Experts of a small language model.
Size: 8 layers, width 320, vocabulary 8192, 35.4M parameters.
Training: a variant of Muon for the experts, 916M tokens.
Below are experts of layer 3 (counted from 0) of a mixture-of-experts language model. Rows are named router (the router's row for the expert), gate (a neuron's input weights, with its number), up (a neuron's input weights, with its number) and show model dimensions 80-159. Each number is 500 + 40 x the weight over its row's rms, rounded and kept within 0 to 999. Numbers have three digits each.
After each expert's rows: "comes after" lists some tokens at least twice as common just before its tokens as in all text; "mostly gets" lists some tokens that are sent to it at least half of the time. This comes from a sample of Wikipedia text that the model never trained on. Tokens count by the router's weight.

# expert 3
router:550549533532549536507456530509498499473481448516440500488539432473460505545458516497515590483464563541451488476516549475455577545503493500538504512550601541507467489545502495522512606468507493476579443535450533518491497443406448449502448500
gate1:466502561484543509542461486430493500512563470482540503491524471464539549488475503567466453472457476457492483516464578573484508425558493576569516583451462438439556555515422479542475496510473504500518539534507485537452474473512573539590425437
up1:503533565535536480518530485443493538535547503565507540456619457505524611488531560528465475475490526450487467586488472515480506546541501525551502515416496478491599542473467489529514488519534526502476457500457512409544506421441548565539503454
gate2:494557522505468524467484505431519392531478586485485490522481528524503505548489454606471518428484500535491513549496513422527493485488478479509541593516463460503520510503516520465469446466527498493501520500475482512471540473542505412549497499
up2:551505473450509545551500547582502471509451519544530498540542440580466487519426529541444551523444524560403488466530504529505518493493534477552478507511542468562460498589527560487485453507558402470497551573468517471479541480507516513537485522
gate3:480428472441414523513561467499515469484484460471432486475432483465475450547510488463518550471454473515501495466498503536521482499534505490552575417463471551505526463470478531509477519486531497507433447445515501533409527519464513543446491495
up3:432539533528481514546465517510506566439468506527467483495444449501518482464517445471545437545535515470550505540444457487443575490559487492506540589460477506532512500522464493501533543502459495473435468515495534488476463527557498561441488515
gate4:536480488455518508475534461473489485518432552570465521496464444514467481517548447570471489538509507502600439552506501505479540557510501536519451465452531468580479445507454498454494438475543464495534472498597530480460387440481524514561511498
up4:522551473492568518472498479508460523549505531549486501462461464500496481445539448544473509541469485507587480471513504457521510540530463492486521487525491383512468444467538516504482524483537511515586463477597508509580461444452446495505454467
gate5:455526534486517551505539544540518595481483439448489503514547445456568501477549527509533395443501472607493465515491477452520550564551545504525506559511437423484540479469497491450471476469509438563484467463471531526528457530427591414438501471
up5:521539500535540454558483496497506434499507543564503538544476537471448486521421520480493599573471504430502496473490488507504457475503521512451503437497516573548453521506506555552536551540513549462535547544486441502439514506526417552615531536
gate6:581496447516513564516487500480484478585494468446480493440486475509526525522468448528478508447462472472460474534482508501521562516499525457481500448474479530502560516574521511461449455513548472506486426463518500493520490517510522500550503473
up6:551439484534548578539529464491480483562533439467494494475487477481528491484439449543491494456436421481490483564532490491527530523462542457486495514481447473517580440532507531478466456500551519453482408488503491501511451505496564474502512490
gate7:562436528516452513548419504466475544470467528478476499477510482514560618607478559463516527448480495534498513464496526534466424521463467570452484460511551468589473486488555562526520421463491498498509518482497530469476450482449441538508546455
up7:501508473451544515428510490519529504483503503450547514505503478525495507426464456550469491508475504513562511481522473461515549518543520449482544552552565558493487459447499498495494536434544533482494486470529451569489565537516514524470438513
gate8:426446482493477559447503438473530574537534483430480465547549523524499440507443525545541436478505473517480471513491517528561490457458510592457454456489470504543540405485445484549448466483471548516593450528507545506506523468489444561531464570
up8:503449438501482463499516495545493461513482468535497436539530513496568510520470484522531454502462514482517545445480489427399600507572448488544548481595571481449489566499506500523488505489557510446575368423470521496448487518559535545448427529
gate9:551564452466562384563473500472497670465475485543513543490463503485476460497513482505510479568531485531502517481536473516495498535556496486482516452521451513518421524522604475546404505497418526463564469465496501538555550525494497519497516501
up9:525544465519540543558447501487489544530444517476500511454536528528490517509484450510545476547462490486451544475549503513484487481540487467449561461515494504453426487582559523535491559542332548490498479428484502573476542478499513507486521495
comes after: " in", ",", "19", " 18", " (", "In"
mostly gets: " August", " September", " January", " December", " March", " April"

# expert 14
router:491446471413415501449501573477534523575544539515474538483461521541446509478529461519513561534508506543509497551471485555513470531557522473548452517499487490450485541478464422488476427470525444444503465526559502540570465469537479481436532471
gate0:515471518459506475544494411523490530486471439466458429457485464465549501457495463543429534473536447519481503426495463587540526553504499570426490570536530595458475526501423489557551531464507500542531495548528539449527508462504475485531524442
up0:485493470531554493500500561406514425512519486516501411513512468496379482485527504587548433571457479511622495542488425523493542473547508551468516522531501463507556461475526519469484457538531523479526512450514462454519456487528515508500521507
gate1:548497483561504569475526476533516430502542545477515522514474485502465534533527452433554444466460478539485452452507462498489514567523469407499429538515523525490462437498478517522467476527422542487469476468488502519518506505457454462473528476
up1:457442501386520540538507510475509541494507509529480484427566487450514575470521482501451527544554503463543615516492554462521471506481545481460548526498538535437503582455516464502510522502518500532489541524505454528477504440437435479444467562
gate2:447462553520481521520479523436534495461491480590494431477514435426529467511532481483510550521539502468520553425455518461564549503542521549512537534522561532499515470518416517512458565468556492476533567463507444473503508518515529520568463459
up2:504490541579473475443383496457500544480473492623502459494508498479536491526470461442549584495459482491489544458502527421555473510505530524543472554503542546498508465507473512537496571462571498518551538478518448459516488553547537410534462482
gate3:497464494457500470521470560545432604505520513618518602464473499511457538533457431467462467477497498518542505509476586515447392524482478499502515449501518554484450489482473504441460534449587491495531464510444532521504527564441451433472507517
up3:488515488514516561548485557556531462500477508416488416462555504518510452458532502465509537493488539543477495501605443529522556459482489508434503486508539481472503538539506536532506536497465540523471460551483500512482531517454547495450533411
gate4:439513468459474483484539496548490432459459534479473534478422535454510546468439481473502497483536487483469505514509496527506562507420495491484419484459498524432488511512552516442482437549527543487482562473462424479504447537494468476494567568
up4:423531437473545467495563504563515453472479522530483557507414543512446593473455539474495462474506493452478515595497451570494544463439472517463509470492453502446478448474489495465475458531522478461470551459463447510495539445530526483535530500
gate5:533491495504443571566540471507573464540505510482501511518476467471546499488483563524485494490480475570515519473454469516450535499489498465517484515446524368469532574512448534534561443406512516484431531507544479493520485475440484446468509512
up5:597507439494476556553469552459548483518557578469485513536473492497489477476518529551509465518492416450611497528562471514490516467531506550475536477531465495434489546490577532485504434494459460450535459479466472535409540470468538539442479472
gate6:405547486532452457541443522498512543467452504508553511480458559487555510449565523441516469535523337536422487544483495529488430473546485519520436458567479451490512505461514451483510482529530534531522419462451467541443515506432528533457479548
up6:522477490464576563478589408521516430537525457501396450563534445518470468560473524480494499523444531507571538481515497459496562526502546540479591476461440553541476534490490488487504509490498486480469508533459509481517559511526528505517514482
gate7:524513549505470535503461498476511554472556463512527480537502565515462455497527487500568472473500458495495472490499621542481489446489488543498513513536468535522504470518515478478449556469549543485474457518490606445528541454500504483525503582
up7:493490536546519533486551437480549403502468580420543507490469517572489523512531446510500515531524457475499546438517528570543460519520559513498543477512501436490484552475510571466530464537545544479473491477488436492556530447482538497448477514
gate8:476493559523502425480454512511519502502481556521387501502457486533496525568465444547454618485461487485463518477536487458465494528436540517518503495452516423462496444450535540542535484472502499511471562468471599556446451482434556448577510501
up8:539353473490508489547454437450499496520455420528519531472576471507437477449536438477568527490490469521514486448469488473441509539483456533497490566509470552487520447560494489438505469526507432558552421408514458464534440465531530455502495512
comes after: ".", "=", " m", " /", "\"", ")"
mostly gets: " (", " \"", "(", " '", " [", "—"

# expert 7
router:499576461539514492498506515472487460458453479534519541542450567536505471459544470544560476471546546555472525448497547482505432532493465470509474550490506424421490491467510556426553409488566562529454501521509579507565401546525503517448511485
gate0:515508516494545492483551485458557505467488467527506521537418489553459558574531537503498519458423496500507496521545448396554513506471408460483565475426523514460509473460569468514430431486422569503513514455528530424413504505502571454452511505
up0:529522515604539491514538518498563476510523440488533561476476499550495511515515496487501507443496548543493509519476493420500477517427464481483542489481511564525516484440539492476557437454478468553470489405483495488472488622523524422530492516
gate1:468530481570466472545508484508540492438585430543484516523588508554486451477469517536481510389512452455517562459444502405475540597487519492519473459516501519453512510539488454505548499515478483478530536534545472532493502481464470511533540487
up1:464423466552561484545577456487506484435513484549536488506491482610441497462431511524434507481517531462574563527464535483448530550551495503469434528517527482543446513494444457441528493575472556452518509514484514501424543486487412482508431501
gate2:531509434513555518584504477560493417458421486506449534530524554531533457510472455502468501534517473499556505471525511505474500530459545525509474515472505497464492484477513505511474544469498434563470574490493475486472476483479523452492432488
up2:513507473493471481534564493506494524457468481482429536537466551523497405497459434491469497493479521475567514527481478457526471403436538526477569538512440445534471520441475502524554483546514388592493546494529479486457537547455492535555476540
gate3:401483496502419504567521507427503490509569469558390503476496456463426529505510524484585544522475481475420534479484489490527452516434511502544500504542445495499520513538478521452476474567534481562523544508416532506524476584480466512488478513
up3:521489522474560492541483513506485536529526498515467491494473489466583486488515489517552473499514472519573473520506544488493538537585485465483521472496534515500494501462546478546533495491532478498487459503541490490437533373537502496504529536
gate4:400467502571583585422493481452500560583453472575522492510507495578472508495538495433428490516544560480510413461518480551419519536463506431547513425486595481531469506572521463509530521468504498454482532498509471530525494513585510524550508456
up4:532512530474473465526529511532490482490517575517492533453528447476479482479492497530518521491445471525530525523418450538487481509540497575456509511487443489539539507436469448507525451504496512497515512481523511510460530446524499466491504555
gate5:459481552461540538512591487476504547513501461461566473577509487429493476478503420484515497499530470500559534528488468461528478462430457434555484498533511455490456513482549440496501456493553503461496483523475557518521548497631415449519483524
up5:443482451539495517511503483542499410482462513508506485531458513500518518482471518511569480425464440501534482428453479528525466512452433546492430523488460485437557472524503468475524571506516556551503529494555501508505494483414481570475452501
gate6:432503485538524486551494566512505564544478489504561568419516523527600491498544493464459528484479510474502469489510447574519532534445554515497538501582510543499470495553459431487487459528462480503549536542515535496495478503417456492503460499
up6:586463486504465532486477534411517503506521482470515431517441492509455481470511533495575516467437439489550576460511528460507445503546484506540470469460530456407621512550465493491513550432518497471494443518488529469491538468500565500477473519
gate7:483515522505455489463476477466538537521500458505430466498486570538402486480548514581460496472466509460510567454497507525506510487405526540513455499497535465496552493437520472482548451491556452479549546530482563533491533403523519470550521563
up7:536556532507523534529438532522515510495487537487523551492446485462506489525519473433553413472472586487509470580468458525508476493552537514477507505475435494494470523523515497476471501540491519509542435545450379447475495480457506538541470499
gate8:430449534538540515493462507441526520542485568502524485469531523480522506463506469500463502499502468504515466491548502478478519514466518475546478445456458490462467526514490589467509537544554513543513559362484500534510451487538489526534485495
up8:487501529528483557519487526478545480511496468494509563506533526460568536477538464537501491558577530514474501552505591499531482529539424494574516487477480474519447458555544504529564474537473546447541560481495429534556398487519507536473520465
comes after: " the", " a", ",", " and", " an", " more"
mostly gets: " or", " other", " and", " some", " new", " than"

# expert 26
router:566495545532455510541453444488450514562427525554516491530522590586472493514506504504466460554426554564505467515432509488519490520551546453491467456457559531491480495535463474519509453473555520519444490607478502467529504438534493507524517481
gate0:487485426532448500508512579523478484445546543512534482521455495449538514560541445504534573530531466525543461567466561487462514523486507513495497577506518474470416397512466481542565534523471505516502541482526546500442573533485463543455601485
up0:541486529499509493529476519501508570438428462526491531562566556512516509478477498475505482499494502534580554443499530485484550580471528544527513476532498510374543511445490519467397504475573539548536514491474519490483500510529559483505470504
gate1:523510498439504511562543441467406513482520469480487526522507459459429558542470519499488508487466467439495461419508548493434537575471493460508484539488470490515475505471472433467490509466489493484456530533500509519428573426417504399547509510
up1:472430533554594450496477534471529446501487513518479495470537518543504450473478483550496457442540503536495536544501509507467520510547516473511560543489503535524558475441569500541496507559515504527517515534521504570564505578545507559505520507
gate2:521535486519488511480476491524419469536508484546525532522572440533483488484452524509564625480488539550534410478498439484551549500524545497462578544503639498473560513456462515549495512531486490474505451419504479523572461500528500473524508507
up2:499548523547497501462507562480498499516393545536470508495481536600571515528499512513504462513486512487543523500501500477452564494528541446564519477530520453516493502519524352501512472512522442491489516529512479503423470411496443494478586513
gate3:444569503492411447513444604556491505556447535499510437521516511526494516504463507504524500540432511480474498511518485464480484537495514512480531480487507561480522475536457505416464503477467447451464574494521514507561520428554515521563385557
up3:468525512492462526512480490539545521467507486493521478495533485462548613468465519492485467498542469437476468530534485524422535462427557453452566507550495509506536454564455473469497498521407481446493493439559531510536462517494559522564482505
gate4:460548541533502508449461583474543576444642455521499481461492490520509545507472491482505490524554465524581484513529531490460561482491505476500491524480478515499422498460462481568541447475530508524479520506493466511430489485434486530486516446
up4:457566488484495420487522560517550475528407452500523489508506524478440459496550444476478546609461526458473489515447580507556460618516534408536480520493577437486469473492450483532435510505527534536515517496564493458563545485532565519566540609
gate5:468528477447503480513495444548440513502551525502533518477501428535513505450577519521466566476420516491527488480509477513529534495469436462505517541612589513536506416540491504506455508552546554455577517476476444541509519519516435504464491494
up5:542447514489521490542571476527434485596483565521469515565457479456499499518397525510570519460457570552470524527462463522463459477499466518596486530531552549477534452486454529470527498480518462522483496494482462493461527461468506484472530475
gate6:577448456486503523557567494476466499502541482512495515484499521546470446527496488464471526432507544486471538513553474514539480509531509491457503511462574458446468502469514499515521466519495527519518574465520576495510467505495515549499506417
up6:426526497477494517445497462523515501443488525486507543420573461445439563493517504441433477538419505477544443525477513499495516470508536462556552516492497499493495497470434502476508567459499450404523473478480472553537558528443425467574508497
gate7:476421566479523486510559559471516526544554474548479504546538438483441507523492482505498437450485444502565587507551506450530542544449498534416509473510566485528505457547523454554500541578548461476501546459515468460490531541545486523544529443
up7:501496568523522585504456492508496458534483465468493469464489458478482549478442499443463560496530489512469625470485507564404503514501514474499573553482418576475449538444511609536468466506433532439496550510518539504501501528506507480489485554
gate8:536513523527448486514487524511523484410482489524510392562515542468501579587456584458471521540507536521578478481407500528515442576518571522528511492446446472501443624488512504475595419534464537460502457472476480481472507488561508477442573450
up8:487474491509477553563535482439485578488487512451421510480453452480457495489477494512486501501533539468455479506487522485542506518513483459490447458501539521428476461499493510442557489589471416465527491506497470605487519497475525491470525483
comes after: " as", " to", " is", ",", " a", " with"
mostly gets: " a", " an", " including", " number", " left", " called"

# expert 28
router:502486571430504531538425430482482522470503442466512539523495505449447496512496469502525522530473462490450549489474492432493519508516466574607472505462465542519453529439457521532497471456422496468487502464473558444451469496483536522465516455
gate0:483481481505550513515500513413483436419505534537562508488444478486520531480468451505583494403529482495473465523480479460538452525471445457536461465472493462488474490527412492481561494537556488515583410476503475476476473533511551446464576520
up0:478453502481516528506495567466464517467475499532513508533562517470470486514480536434452516503488518483485497544580452475470567592497503390559475435473580541418524570475449529475485517435550589490519397462437500499514502480543478486476489498
gate1:507500455430501521436457531512526499495531479553477473540524403507454524519491508540517523510531506445451495471540539563502481483571544471506500491542455490508512438536497511518539530501440449533455519490501472496490487481508496491518494467
up1:500471532503554471499493580574501542547497493464480507521566415502454464528442462511481501446515463500488523477538554535558440440460449508532484513551469431464492487520474550505536440492418430504461545521547472507506482436528460466501512491
gate2:430512545470501491454462495430438494525507472476440522487489438534506497538587506476525567477446447432513499552462506473454543512449530434512517460557522480551455464521450500517517487517495484495526459532525569584495446476475486507507478444
up2:506534541453556453490485446466479512513509459485397495556524480528550429483539588481564483423467504446453499566441569501480544482438523524562529537569524471512438473503408503463469508471488450374530472502504531506499537497515510486534467476
gate3:473590505514473472480564508504515458410483466554510429537503518467491496571571461494513489531492532486482492479526466468442512503584527529503526500457482510550530502421502531470615493506470474546493546535436502620539468536452524467485528518
up3:548536496555439438444511444452458464409501463519472469519485551537538477591543462467538472531490545477503536486510479451489483509588448502469526446449517511523524500415505603521623476535457501557497519547473477573522427540499548452454476476
gate4:467383506497434487468526451475455471487514543549516518573546505478463469492508546449539503541565519418518445520529476495451490572501490495497479555458472490542541482471475488531455489558474519435496450483498561475469495523545552593548497516
up4:537549492485589482545487498528475529517522470527462452446501542528513535505433387554458506458488507576461548428466513526571522473487501495467542481470512537484452516533484504448524522462504449501476587473455450458535467453447465395470497463
gate5:455511494383403446511462465551537510483488491446507486501493502504495486546536472484495451498474525482538556503501472518482510518535481467436519528471531494538482529592451560459502579476539527488529526529552538491524572594484473503470502556
up5:457447464500458513467461466500516467500540469576502495521541528512479495421463522535546495489458520455485579544548506458537502480418426512432450502506517466463524478491539542532434520449555500516571571492560472592495521557489507490535515561
gate6:471538526576510491474530570505485507470473511491519499405435470457394506474551523534562464517538519490500507507476505463449516528598493562523513530579542521538526499451570468435501501581559501500469541483517527501570495528482584568459542457
up6:506485563552521540553530507531507548476468517460545464449452493495447572430457495451490487526521468485509587460512510510460526554515452550577523557527560537481467520436525511488571513556502537527469503501531533526462491487505592545486512432
gate7:490461502434592489461499446477479460518537450519505576519495467553496506443482544470493496478484483499432519567511501526495484461518547508522487518484563446510479489535492559508553516528461499502508409492491475522540418496530498559397551551
up7:496508459520542489446466526553505556592498534515536538533577502542514449578572449502502439459546528529528501459468510515510553503453523523433487559514467468441578516432567414511453505467479480535495583517527517535497591518468471488569509463
gate8:500504490491505525498523478505565360539532495493481529492501447449528441466511496504527427491504590516456477558498497489506516533495476535470494535385480516423519521484524502472420436472514495556537460499484426500514476554609481472460568466
up8:471496505543596471568502529518417555464502536504479500505450577536471531543473485483432548500489388459471531495509569504554455437454502438537520471563515482577484469492552482536571544511493452477423529526456499504527526460422555503558447571
comes after: " |", ")", "|", ".", "=", " classification"
mostly gets: "\n ", "\n", " Arthropoda", "The", " The", " the"

# expert 31
router:495431520521436503461526436460452473437465501550462524512524485449470543474503446502515494464530585508461524544467530436459522453536465480557478489477548513506499461486453514443521482494500458578439506497484508500480545505487455489561504488
gate1:527511445531465524488488507441495537505587506476490498478445468498522492546485467468453473493543473479535489390477488437481500549506528441463554594482510535547579533566553545510435539473495449416571474463542504510463400512534521473501507558
up1:596488516510523577491518538534519446524472538518515509455500530497479482459512544536481511455437452482475561571608528545479508519514528516487519504486454549520455459508477421461591473514501536528410491491531496537577485473496527489489492476
gate2:485494458508492506504542507466477486434450531481516491486515503520491492450529526479502454386547473569463477529536562460535525512517492544542462511497514427532482508544470416423560532528472482519549475504579568534450556554491529500526464531
up2:488526466474551479435479509491525466488485540512467443467526490446524435497503508465569484448553503592469476526490517494579494515528487526537444480468483438503514552535464530484528458544498424535508471523573528507481508534494552456439476523
gate3:530433497508481512482490471455523580514524487494525490522426504490486451522474492523499446576480543529546484444544455460472480504527500417430477504525495549491468493512443463482471524454466523507437467465438491519482487519455501467545532520
up3:535523498480485433531475439484498490453491505532507508523535489546531516573566484501552495502494502418478511536422559483495469519554540581481506541481503496518465520486619497505408495506493517485499542483527524488591457445539534496491459501
gate4:428483490470509556550548523476540593409422556520456523522483484475469430523459480513461488402517498522484433527453459469520472487500543435453546477381508491526535509542559455524482472493509446521522524492491498416448584446549524411464477530
up4:490471544460487540500499528487523467517522531456512529507497473492527491457506526417520506438487528562555493511441520516437430480461481375488553404456506513508539531484437495488479471537521448471478517530418508503491472517617597478414536444
gate5:494436473563517553484447473442502433523520425466561450520528466476551447488557433519494486442583545527490502508483510495515446450493527567500467578429553523501483553523457505533405444477483599486475510476499542406531432515513487478507533523
up5:519542454474538476471480496444555514528513437521541509484568513442529467553533504487541518480494387470427519547492511570521461384453506524486469543452499525540450538532531532585479445472538540535499545548526526500539507512551450474545519457
gate6:505522536545482442505572503476485470571487499489521459396526512513441530515454588526523544455461503555470563522549535501525502532493512481477517524508487540470519493488489528538515519539485562465475472499536496550506499449497506492522479499
up6:467529472466496457533487590497512532511477562493446544480426585512476571515362516502501516454438448565549508479473567495518582495500544469491535483441524510541473487501495530495480475481488524486498516487473510480513390505538508542513516467
gate7:463522473474536496553511453488457512446509531446511497564464464388457535541595476509480462553553449462456448455453498497467472579467524451516495453509548469485527516560530515563439555500494524517531512557539527473494529501507527545464502515
up7:516479487545491490498544524523548501597490471453508515566457476490487508482526489543425473552451618543516482500536490544519479470461505497482478542451462501405525597553459430505473459449498520433513479478524484441498532413590503436489507546
gate8:512465545527495447441568505561446512490487434475508489521479479459561485490503541491546454463435445439537538448523528454525556506464511583445574411506538488506463469574474518535559518509506521500506496478499486490498561507464517464495517505
up8:535506470498526484420528510586480523514533489516455509491502503529505454486526562461510477477405487451465549511491507448578586481487517525452535409539466528569478445494531504491554527505423492517518514473524486568442514513523534484465491398
gate9:475501483588438565472437525463539496512440537487510414481476455474521512505511531470518515527493467502515538475538426481515449494497512470467473530579468495475509524474506567539522571448488493481451515518516474527509569531504483511446455441
up9:475488472513486536459529516483535509491415502507504455542430438509501475483545550459518481506487421516441570546515455459514433487496530484467518573530523522465483544518498463537507503460442491485461536517517455535457514506491487484463498483
comes after: "–", ".", "-", "′", " (", " 6"
mostly gets: "19", "–", "01", "18", "02", "09"

# expert 30
router:484433572492483538472496462546493505470497503554529523556461513462463543433509475586546520457547505510487591540469489468433506416435573574501521515467549549551479463501481548449441498547517466483413506445553521495509556513496454528517498466
gate13:509475571460453467470539530501502521442521453476520521564550476534505464543516526500532511442561485523502525539498479476488499441512461549523523495536464469540422449509495537535494528545557430421522499462481547495530524419467495496561549566
up13:555499478472482495476485532556582546556500517519471534512435578531464527531515496607502531489471471480534462541505495499452493565475497452472512592514566581518585560517508555567518520456498468488496496546547538503564486513486513538478508527
gate14:472472469505500461516532543458580507538439452492497460449379540443435466435553560480435443510531562514509497508463478558464481455573527467507420459531582569542502552509502575574512530553439483412493411561465416510542538570507530540504521504
up14:506452526474447430487469584501480558476451429469473501498421520442513491485538533513501498519528479484488442468418545508456450537500499476535428495512503536519533484527507541507542455477454478469466489474515407536503520507554555536529538502
gate15:435555513553506539475522543559410504521441496576471473431552496503502549523475485512509490484446499486566525429526406504551501484506552483494525482492498550534471473432512470469445463407477493494470466520502497449503408389515468487464565510
up15:505529495448458502543595458495483508502539521478509479485521498490564481443540438512435486513553475440484501501452598447397499523527490569495500475486451473496442492499505529508502492498500434402536578505500481495588515474514473478477474440
gate16:526527480595535481474527419485500513456573519496433491491531553526562452511534497555456417486505556460506470468515485481473467483552506509501504417460533545457491523482501484517505493515433468517476534566451529502507524479493550462547540458
up16:464511495471533528503498518457457552531534435496552452490488506452566483510556500557521459556506522510570435486513499393440450548555482544485542503519449525489473554551455536488485525591480478507522456480487556491466466466505426475448438532
gate17:425486625510487564547493551444495532488405498510476507556578508477508474471482476468478540493470478530537571485545441496522437483500455446510448443515506501448453465520484518520469511518493558523500460500496528497471498551485496529505507468
up17:465490616454491487489555524428480525562474580500512502505497500434498554493528529472531582536486428547461470488563481422543383573484555387519479582502523466449513494572462529533513464506532544608482455561515529484471506558474530503501541468
gate18:483492547470436545500521561485522548435482452487513521550470470425501436510521424467464450438466460516470554471471426464520520503443478472493589529443483427432471572391533470526484442474520446485520478503562489497514495498503456401471461427
up18:505476487430581469563489494517562419541457455471501488415511555576499451494483504508571483556379533490402542552462479521437502506557527471558464581502506454488546408491518522504446493522552546524492479493457479443484441480502499534495519495
gate19:577415501508495455512467418498518512578559426470534491491462504508500488488507523573394521504569462445550524542475529437547506481524534484518483560569478499457478529468522491480515477471501430523485504575462498510470442607559506547484484468
up19:530507469506497431573462490480513566575526488506481456495475582544551484519511510503477562488547486438512459516527545392531539492543529513493494514477481577483496483486479439493454472467473465550487552465458538579469513532564458560541439534
gate20:498503434551557553569497466595519476503463533518478473458453492490476564476533491537498536535530539404525585524508431536499451472507495439568571557529473606494523478497439385504529465464551564530522523518470518429483474576508510538472559450
up20:583489526540455597427534530522514473563499486508514530438526484533495495497509558485522429503524465498537496549577521466449529553447472485560479500465504481550444506417475566527553524483492580570463520560442518496480538476487492569438513485
gate21:553507459465486522502568458485476487489517560481436484490519457531468560439524451514500524455464535439450440495515497538446525461514491522553500466507479496493476549479586574517494581575461496441492514422543497487422542495550459511519538579
up21:494518511412493466453490445503507526470517479534413504556483477491455536468507497537461525546518523517485479539505521516478532520473522467441507517526467560553478547518583598534506578449524467441490587453541552507546477516556539504551518496
comes after: "-", "\n", "|", " non", " COVID", " Sub"
mostly gets: "-", " class", " Genus", " Species", " type", " Succeeded"

# expert 24
router:501478487508479517500595534476546541523425493493535557508547550525467551533496488560460442471470484546534491618495513561489470536510584544524555547452394485466582536440492528488444540478412444448447528459540431483493515458472484540466515453
gate13:469491487459445499530471565472467570497496504478509532484528522491528526503428501500466476489487530446486494515544503528522512547463474525470518467477547547464515491453453467428546461480536502478453415488479509475507536532478506509480545515
up13:551503502531422536568564470505427586529487541459516539513530505432523515537446446549576505506506493496507457482503485480482483495481426459499498444457485531489492443472465495435499483451576545539481502505565488486557587512514542497541489482
gate14:494486487462553482504501521543356503543484555524513465540517513526487522483457552474521467474472524533522545483549519546431428528451452458454485575469577486488551515481482414522522487457544469503441507500432493417557478525539494441461516443
up14:549475532494427436483505537466428544499509460517520410531545475571520538528461498457516567477495472496548551462506464436460539542467502442487465489485598539493507404474502474484470492457530495469514435548495496427522528518450474458482493502
gate15:426468482527489516557503470442454470466504533448474538532536515515527526551525520527469560498472499386552514529593503486453553496500590512521524488517583511500544492449501494490499408468466476530431495573489442526471446498516533477542499520
up15:463526400431479461414523521509468499528536416518514497557508523385501497495505517498514480545483514503541488447548517454536510472533468599499521447509514466584474529473532460462465517489514514533423450496465476438495603517506454504505484431
gate16:475476530520505418545532465525490501526497480490433510464464508454520513508453459426542489525485462474531487484485520574515504503491454492558471503484501512498512477411503445497440490455492523530500526555467431495583610509528535480499557538
up16:471516573504496553564550460478557560446527487521520553536464509546423589438498518494538535450509537487542509471458562456508476484440582485540517544500569491471538527491559509503506519475479500475534563478407520440516497511399523476461474475
gate17:508553468430461513478496506488460474497518466537526509467507489475484538492459455537490436508515506505559498512546449498492472507488606517497497519532487494491528555517544443525454541503482525509473584541535490470531470510453410500558499499
up17:444515492504453554472522512541538504502452629487474512457495452505510536475553573484479528417524479491485505454528545491475533493445497524450503494495511492505490500549496505605537441488508546512446522458602525465494531505520484503520517480
gate18:506517497503565499508563451508509533522507482419489433478566542448528440504535522522503501467471521470488488545564445505570465572496527519535543482530423532433504474522477479495456490468430478566495560475544500551475538517580460449488478485
up18:445545514479554471511523518493586478450429528457550546610490534478490487573499557467505476417519503555543478514526429487522502518529478536501473482549416442475519503567522570519563474509464482550493547418515496500423520558536502531503544451
gate19:586508457465507501542485425488515546524542545513529448489542500531503462541450494458526539506545464488531562549533525554433597485460479478553481567524465556497496508462447513513507490458498560556497591472472516526546452526457529490528492516
up19:521500511494480496489448519460543492479579493449538582472476496500524516490459478517490480474509584537458407596532445579494472437534498490494507442449449548500494507472520464536520491497574530556510460517452478430478485508514486438491473498
gate20:515478447504533462444554483518465520510507512494500521543497463462555556490538495514546493454514507479511460489504511418450353476564531469502456491443486493451532494509573459515513534515474521576508522531445490582450523560429450498528535507
up20:552444532446475543534481515535510481463455492449516453476528514519434443501488470527467490574476505487499572534519508615479585498466461513482522509539530498542502508503461499511509443457491514445498496486553532410521477431530573509482489494
gate21:512483469465462455463528511495486483457488515450507524526481564504473489461514489521532580473422555588478549511520470490541470523456501459437484537469520496502535540474500556495582455562497481548458504526552542405476490563441530492577463495
up21:467575547467518485567542513484511579509505515560513515455490432549614461571457517475449490548509465452515523540479496559519548472509520495507541511507461495518539498519496440500484423507540498472541499501439426536551454473555530535450490500
comes after: "  ", "-", "\n", "|", " |", " •"
mostly gets: "|", " Total", " Year", " MPC", " Rank", " Succeeded"